Experts of a small language model.
Size: width 96, vocabulary 4239, 14.1M parameters.
Training: a variant of Adam for the experts, 191M tokens, 2920 steps.
Below are experts of layer 8 (counted from 0) of a mixture-of-experts language model. Rows are named router (the router's row for the expert) and show model dimensions 64-95. Each number is 500 + 25 x the weight over its row's rms, rounded and kept within 0 to 999. Numbers have three digits each.
After each expert's rows: "comes after" lists some tokens at least twice as common just before its tokens as in all text. This comes from a sample of Wikipedia text that the model never trained on. Tokens count by the router's weight.

# expert 33
router:455476524518478522546450450515538495491464482524534493502484477477514521468511472531449505482504
comes after: " |", "-", ",", " by", " of", ":"

# expert 25
router:460511491536503492508503503510535494443499493500476445512520526503484531514530466508484513516499
comes after: " a", " the", " \"", "-", " (", " and"

# expert 20
router:491477531489546485542472502472548529504488513465513531501490540474478540512479505493480490455509
comes after: " to", " was", " he", " and", " He", " who"

# expert 24
router:538453541513508467524468535531519445515535517508493526484521502467492502515463503472503487466517
comes after: "\n", "==", " ==", ".", "===", " ==="

# expert 7
router:476469479522493476544499498497485480468560488488495466527521491514475515478499486444494509489476
comes after: "\n", "-", " the", " a", " an", "==="

# expert 9
router:470511488470506477476545451481484519523488503500511555473504532499514504500486479485476528500503
comes after: " B", " K", " H", " G", " Sh", " b"

# expert 14
router:473498494483479483523497500490457527532475518521483484468531510462544459512481495475472475469516
comes after: " |", ".", " =", ")", "s.", "=="

# expert 8
router:468457531557498524517516488481498533517531483496459501511486468521457519503505478514486509498529
comes after: " |", " the", " of", " on", "|", " with"

# expert 26
router:524473496557458514519521549479474518528513523513483461485470502498497518469480499525478520500509
comes after: " |", "|", " in", ";", " October", " September"

# expert 27
router:535496498529465505497494516513548469500485502463454511539481490486548518515507506487461509473532
comes after: " the", " a", " The", " of", " and", "ic"

# expert 16
router:488482497538529485504499508536510473468545487482499519486536523508456522521524529479492496548510
comes after: ".", " (", "\n", " as", " is", "-"

# expert 18
router:471465490468518473497498512518458495494512511488461512514483464534536442516513480516492505468527
comes after: " |", " ", "%", " 0", "9", "8"

# expert 37
router:474524521461481503507504472479448530497465539520512498506504489478492509524479496470485507514482
comes after: " P", " R", " B", " C", " F", " T"

# expert 32
router:462461528482486539500549519466499505516553477505539537486521476472511498458534516514504477501497
comes after: " |", " 1", " S", " G", " 2", " 0"